{
  "num_hidden_layers": 8,
  "hidden_size": 512,
  "routed_scale": 1.0,
  "init_std_router": 0.00653,
  "norm": "rmsnorm",
  "rope_theta": 10000.0,
  "init_std_qkv": 0.0233,
  "optimizer": "muon_variant",
  "lr_mult_o": 2.0,
  "schedule": "wsd",
  "max_seq_len": 512
}
Below are experts of layer 2 (counted from 0) of a mixture-of-experts language model. Rows are named router (the router's row for the expert), gate (a neuron's input weights, with its number), up (a neuron's input weights, with its number) and show model dimensions 0-127. Each number is 50 + 15 x the weight over its row's rms, rounded and kept within 0 to 99.
Before each expert's rows: a language model's description of what the expert responds to. This comes from a sample of Wikipedia text that the model never trained on.

# expert 7
It responds to: Line breaks, especially blank lines after section headings, table rows and list items, and the == heading markers themselves.
router:52 84 70 47 19 60 51 57 50 86 30 55 54 59 68 59 83 51 52 43 42 52 51 34 54 32 25 54 43 38 65 64 45 39 49 27 60 25 60 57 52 44 38 58 70 49 52 52 54 36 36 51 45 49 45 40 25 43 43 61 88 39 32 68 59 55 44 73 37 53 55 58 79 21 60 38 49 68 67 42 49 60 27 20 65 64 58 67 51 32 19 04 31 64 36 67 46 23 61 47 24 32 62 63 46 37 47 76 57 36 55 46 61 28 55 45 43 53 35 62 28 62 45 79 51 64 58 53
gate0:78 20 39 65 21 46 23 58 68 52 40 61 64 58 25 28 59 41 53 39 50 64 41 32 55 36 64 49 53 59 47 70 36 63 45 39 62 13 46 22 37 68 48 43 38 19 65 51 47 57 51 60 41 72 40 57 54 56 42 36 54 41 49 29 77 42 54 39 37 43 68 65 39 47 58 48 51 36 42 54 17 48 48 21 49 66 43 38 55 63 44 42 41 45 60 25 71 42 54 72 51 59 47 82 46 47 37 48 76 38 76 50 38 33 88 26 57 58 54 29 57 54 26 60 51 40 56 41
up0:19 62 48 52 99 66 57 41 38 52 50 20 45 75 68 65 43 54 49 76 60 59 46 41 54 85 48 47 59 36 56 23 65 31 48 50 43 59 40 71 50 35 63 62 51 58 49 40 56 37 37 60 44 36 62 46 64 50 60 72 50 35 50 45 47 61 46 62 63 62 38 44 57 55 47 59 56 72 54 30 59 65 47 42 56 42 71 41 78 48 38 53 43 51 52 50 44 47 43 34 46 43 23 36 29 53 58 62 58 44 50 45 60 43 23 56 63 62 63 43 54 48 52 47 37 59 55 57

# expert 8
It responds to: Clause-linking words such as and, that, which, or, who, but, where, than, also, usually after a comma or noun.
router:35 82 55 17 54 31 57 58 40 61 55 51 97 37 32 73 50 49 39 61 61 63 37 80 38 57 58 27 42 47 60 19 64 36 60 62 58 26 18 33 43 56 35 43 58 54 53 37 48 60 48 55 66 50 52 52 36 61 61 72 63 42 27 59 60 73 75 56 35 68 68 62 60 51 32 58 63 48 37 41 60 43 41 31 37 58 64 58 45 22 52 41 45 29 55 68 62 64 69 32 48 19 50 34 36 41 45 55 47 60 45 45 57 30 45 42 36 61 28 62 69 50 37 77 78 84 43 39
gate0:57 56 60 53 50 56 54 42 63 31 38 33 49 51 53 69 40 48 40 46 55 56 66 71 33 76 37 40 52 57 48 46 54 31 57 44 28 40 64 28 59 24 23 30 36 64 36 25 29 53 57 12 54 51 41 45 60 49 43 52 39 36 60 34 42 56 47 47 15 42 55 66 48 91 42 36 50 60 41 33 55 45 63 43 72 42 42 44 22 45 56 53 78 35 18 43 76 54 42 47 69 40 46 64 06 61 75 89 70 53 36 42 42 29 53 54 62 61 41 40 68 44 63 52 81 69 25 54
up0:42 64 35 45 54 61 46 46 45 48 45 38 52 52 54 62 43 55 77 36 46 48 53 55 44 75 19 51 65 47 68 62 38 51 56 28 89 32 35 40 42 38 41 72 32 35 49 35 59 41 67 63 66 40 42 31 57 48 30 75 75 47 47 54 62 49 54 48 45 75 66 46 70 21 39 26 52 46 59 60 58 41 44 70 57 69 72 39 58 13 27 51 51 81 51 35 56 44 57 66 63 44 58 46 60 56 50 45 42 54 52 53 53 57 40 61 77 25 68 28 51 71 35 68 40 70 70 43

# expert 2
It responds to: Empty space tokens in table cells and line starts, plus odd word openings like un, re-, red, black, and diacritic letters.
router:36 47 47 48 41 59 17 66 53 78 35 49 46 59 75 55 67 59 48 53 49 77 46 46 67 57 21 23 27 37 28 61 38 18 67 15 30 28 46 41 38 29 33 49 57 41 79 48 38 34 46 58 47 55 68 35 30 57 56 77 68 42 43 55 47 38 40 76 51 47 49 42 50 27 59 68 60 76 64 62 58 51 37 28 42 48 46 72 29 27 51 57 63 52 68 58 54 57 51 29 47 47 52 71 40 34 35 63 38 48 47 79 62 42 49 45 45 60 49 64 50 46 48 61 59 61 68 33
gate1:40 39 39 52 53 37 24 41 39 64 58 48 75 53 70 17 38 50 47 40 75 43 70 55 39 71 52 29 34 59 37 35 40 63 72 39 53 55 66 35 44 42 75 51 56 63 68 50 79 30 44 59 21 41 42 36 70 68 54 51 65 35 52 74 51 37 28 46 52 49 39 42 39 37 75 53 58 40 70 42 54 27 27 37 63 26 45 37 47 59 21 36 46 40 59 64 60 24 38 40 56 24 43 59 73 33 50 52 61 58 32 36 58 43 42 52 53 37 55 28 06 46 34 44 54 51 54 67
up1:73 64 55 84 31 43 44 57 30 73 41 40 84 57 63 67 57 41 62 47 73 40 69 27 54 51 32 25 41 59 60 45 35 27 68 42 40 61 48 27 37 71 69 47 68 48 55 38 63 50 57 57 53 51 82 63 41 57 65 52 47 54 44 70 68 32 52 65 61 45 70 38 50 47 46 44 84 52 39 56 44 57 42 81 69 39 72 50 37 11 45 35 63 36 59 37 53 38 72 38 52 71 51 43 55 66 42 28 52 50 38 45 28 42 37 62 52 33 76 21 50 41 27 76 54 40 47 36

# expert 12
It responds to: Full stops, closing brackets and quotes ending a sentence or entry, often fused to a word ending, such as s., )., ".
router:31 66 48 50 26 37 39 43 60 55 30 45 71 39 69 39 21 60 44 67 45 63 51 62 57 51 49 14 45 49 43 61 30 22 52 24 29 45 45 49 57 47 61 59 52 68 39 63 38 58 50 40 41 47 54 38 43 62 73 56 62 19 49 43 39 51 24 42 54 53 39 73 69 35 75 44 67 56 47 46 57 73 44 39 48 44 55 86 32 44 25 32 78 36 59 54 39 33 44 42 42 48 35 61 34 54 52 40 29 55 41 55 51 20 45 49 19 77 46 52 55 47 53 64 46 55 52 37
gate0:29 63 54 42 56 46 84 57 47 56 57 45 42 23 29 62 53 50 25 55 55 33 46 52 34 45 48 42 53 56 49 22 42 77 51 61 49 24 46 58 25 57 45 40 53 49 68 47 43 52 64 64 52 72 50 62 70 30 51 45 85 47 47 39 52 47 49 58 49 70 56 34 80 63 36 35 46 56 37 46 66 25 35 36 28 52 51 49 63 61 72 51 37 16 44 27 64 72 40 61 85 60 62 39 59 30 58 52 63 62 63 45 42 35 44 54 64 57 56 54 45 52 70 61 63 36 88 23
up0:53 83 43 31 48 08 65 59 62 57 45 42 31 58 62 47 33 50 66 22 69 43 42 45 41 73 56 29 21 66 60 53 49 51 31 61 09 43 34 43 29 58 51 55 43 59 40 40 71 35 32 68 62 38 50 44 49 68 73 44 49 42 35 71 49 62 58 47 50 57 49 33 49 40 74 52 21 31 53 53 36 74 52 47 45 58 48 62 63 42 61 82 40 52 64 54 34 51 50 69 53 51 35 45 70 37 32 40 72 35 55 47 51 75 53 42 60 46 11 39 57 44 33 59 53 25 37 36